Weights of a small mixture-of-experts language model, trained from scratch on English Wikipedia.
Size: 9 layers, width 512, vocabulary 32768, 124M parameters.
Experts: 320 SwiGLU neurons an expert, 1 pick a token.
Training: a variant of Muon for the experts, 526M tokens, 4013 steps.
Below are experts of layer 4 (counted from 0) of a mixture-of-experts language model. Rows are named router (the router's row for the expert) and show model dimensions 192-255. Each number is 500 + 25 x the weight over its row's rms, rounded and kept within 0 to 999. Numbers have three digits each.
After each expert's rows: a language model's description of what the expert responds to. This comes from a sample of Wikipedia text that the model never trained on.

# expert 2
router:446517484499504465486503495492579526496485484460468471447503546496489494479533523486518469511528515480471504505506527525496458527525474518529465494529504514470506526443493551469514506473537530
Mid-word name fragments. Word pieces inside foreign or uncommon proper names and terms, such as Mel-od-ifestivalen, Kipp-ur, Mad-hav, Big-el-ow.

# expert 15
router:532484480529479495512487540490465490519498514499469532537494496516535476482439494519513503496495525499482495496494484468538474492455494471485441496508521454480505540509482477489541493500510482
Conjunctions and discourse connectives. Clause-linking words as, when, because, if, however, although, and phrases like in the way or in addition.

# expert 7
router:456479477478515488498473519463524493486567518528524464494495462511530530485466523475519476510504482508523475480473516472490506442502495533510511501511472477497529470508492478454527482547495509
Biographical verbs and prepositions. Of, for, with, and biography verbs like served, known, played, located, took, as in "played football for" or "known for".

# expert 18
router:554503528471517487508475540488469477554457493516497493546503447465520528535464494548478485500507542504499503510485521515509444537504501475495500546470478521491477493509448478496475491494488499
Elections, census, titles. Words in election, census, and district contexts like election, constituency, households, census, plus article-title closing equals signs.

# expert 8
router:463498510507503507474515464525480555484508495519508515487478501524467512549517447508504497507470496471453507501527463546477514481512535530486565470476553527531509540516510508453464493529562532
Sentence and row boundaries. Sentence-final periods before paragraph breaks, row-opening pipes, section heading equals signs, and list-item line breaks in taxoboxes.

# expert 10
router:487492481479529474493499525507458467509486547512521459493504480560542521509483470496463508511517506483503527509515492513457484468485511440523483491488456529462518484460502524542507501538504506
Determiners and subject pronouns. The, that, which and subject pronouns he, she, they, it opening clauses, usually followed by verbs like was, had.

# expert 13
router:507508487532479511513482498496497450501529458482483487480490505446500498469502530519488458488486477488464523514507481485503493507430535502522451550528507501504475503505555504505461512475470482
Verb and word endings. Verb stems and inflectional suffixes (-ing, -ed, -s, -ate) plus verbs like followed, states, tells in clause-predicate position.

# expert 14
router:511534467513551464514495527469483540502495484458484475496578488493458518468497499486523549495518484500516503473552477536542534510495489495519507532479488493493509515489472496485471526468452445
Table headers and cells. Column headings in sports and election tables such as Votes, Candidate, Apps, Goals, Total, plus blank cells before numbers.

# expert 1
router:538518539493489514558487517493528492458507476527491540496480457530531508450506531502518487475516497504514510513498491483506495520460507492493531506513479517477495520507499460510512493475454528
Indefinite articles, abstract nouns. Articles a and an, or abstract action nouns like efforts, plans, agreement, success, that introduce a new noun phrase in narrative prose.

# expert 6
router:506500467515492463504546508457529474501470493512491491537551490502516500467514572502516511529515483483517497519528493499493483526532470503527517518526513457451455494510503493502531483506487497
Years and table cells. Century digits like 19, 20, 18 starting years, row-ending pipes, and numbers in minor-planet tables citing Haleakala, JPL, LINEAR.

# expert 3
router:498521552492506505541530526490536471507515491521475528557483467532505508522447472495525500498507467535517538496523520503517513512515490496533492458506466461483489465512477519563516520501481490
Numerals and currency. Digits and number pieces in money amounts, percentages and table figures, plus currency signs and scale words such as $, £, million, billion.

# expert 12
router:573527474484481480522466457504510483490503531480511483532482517516533452498528513537487486521522483501461497479474525475524511510505493526503441464466529477521509460487504473528486471459447507
Roles and works. Nouns for positions and creative works such as President, Minister, director, coach, film, album, work, often followed by of.

# expert 17
router:538488490485473500488454475487508526474444486557517496514532496533509422518478522510544477478495519506521485478467511454538535478510509535503538526523485484544513489469508487487510477519467473
Abbreviations and capitalized acronyms. Capital-letter pieces in acronyms and proper names (U.S., U.K., SER, TUSC), hyphens, and words like United, National, Royal, Best in award lists.

# expert 11
router:515499457549453472468529535478492482509510448484504465523494518516439476473534521519491520475519481514539466517509521514520470527530468487534499496510530476517561494495463430517483460483496467
Directions, ordinals, name fragments. Compass and position words (north, South, Central), ordinal suffixes like 19th, and middle pieces of proper names after St.

# expert 16
router:485463537479467492497509490487534485465496457503501511493488505494506485485496498536514474480500508475547533509518546457528505479567515462538458489473497495459480501452532508503469493478489490
Clause-ending punctuation. Commas, periods, and quote-comma combinations ending clauses in prose, as after However, an appositive name, or a full clause.

# expert 4
router:530487514493474506556481488490497443511502484472496520482474503486467503490550519495494525460517525510463461513525503519501508502471477444447472506546471519491476487486473512553521513530484521
Copulas and separators. Linking verbs was, is, were, commas between city and state, degree and minute symbols in coordinates, contractions like 'm and 're.

# expert 0
router:509475496497476501538473515492498474503492510544516512524493461500504507453475538500502505468513460476487503482514547517557479498477499454535476489507491498480500488517477488513519498478458485
Table separators, conjunctions. Mid-row pipes in tables, closing parentheses before line breaks, and conjunctions like and, but, same; also era words like ancient, medieval.

# expert 19
router:517502520489504492507521463530517459531470486473523472508530532513510504497513541495489538492566449501535477530535471485477494537501424477452491529482502512493494553528483482501534497538478535
Table cells and dates. Table separators |, blank cells and numbers in sports or election tables, plus year digits in birth–death dates like 19'95'.

# expert 9
router:535487504541478547534445461499507449543527525494487532488538480489510519476483524508473498493547486502507535496477504447467499500514466494518478508531475475521516465495478501536521527520475518
Title and name pieces. Particles and name fragments inside titles, bibliographies and foreign names, such as de, du, di, of the, and split surnames.

# expert 5
router:490503470475474464482468503460498491503503544537490500526494529495539557494482529525493541489525510546496498496501528502523522537480537485481488493527496500499472474499505476478533528488469500
Place and time prepositions. Prepositions in, to, on, at, from, by, often sentence-initial before dates or places, as in "In June 1529" or "founded at".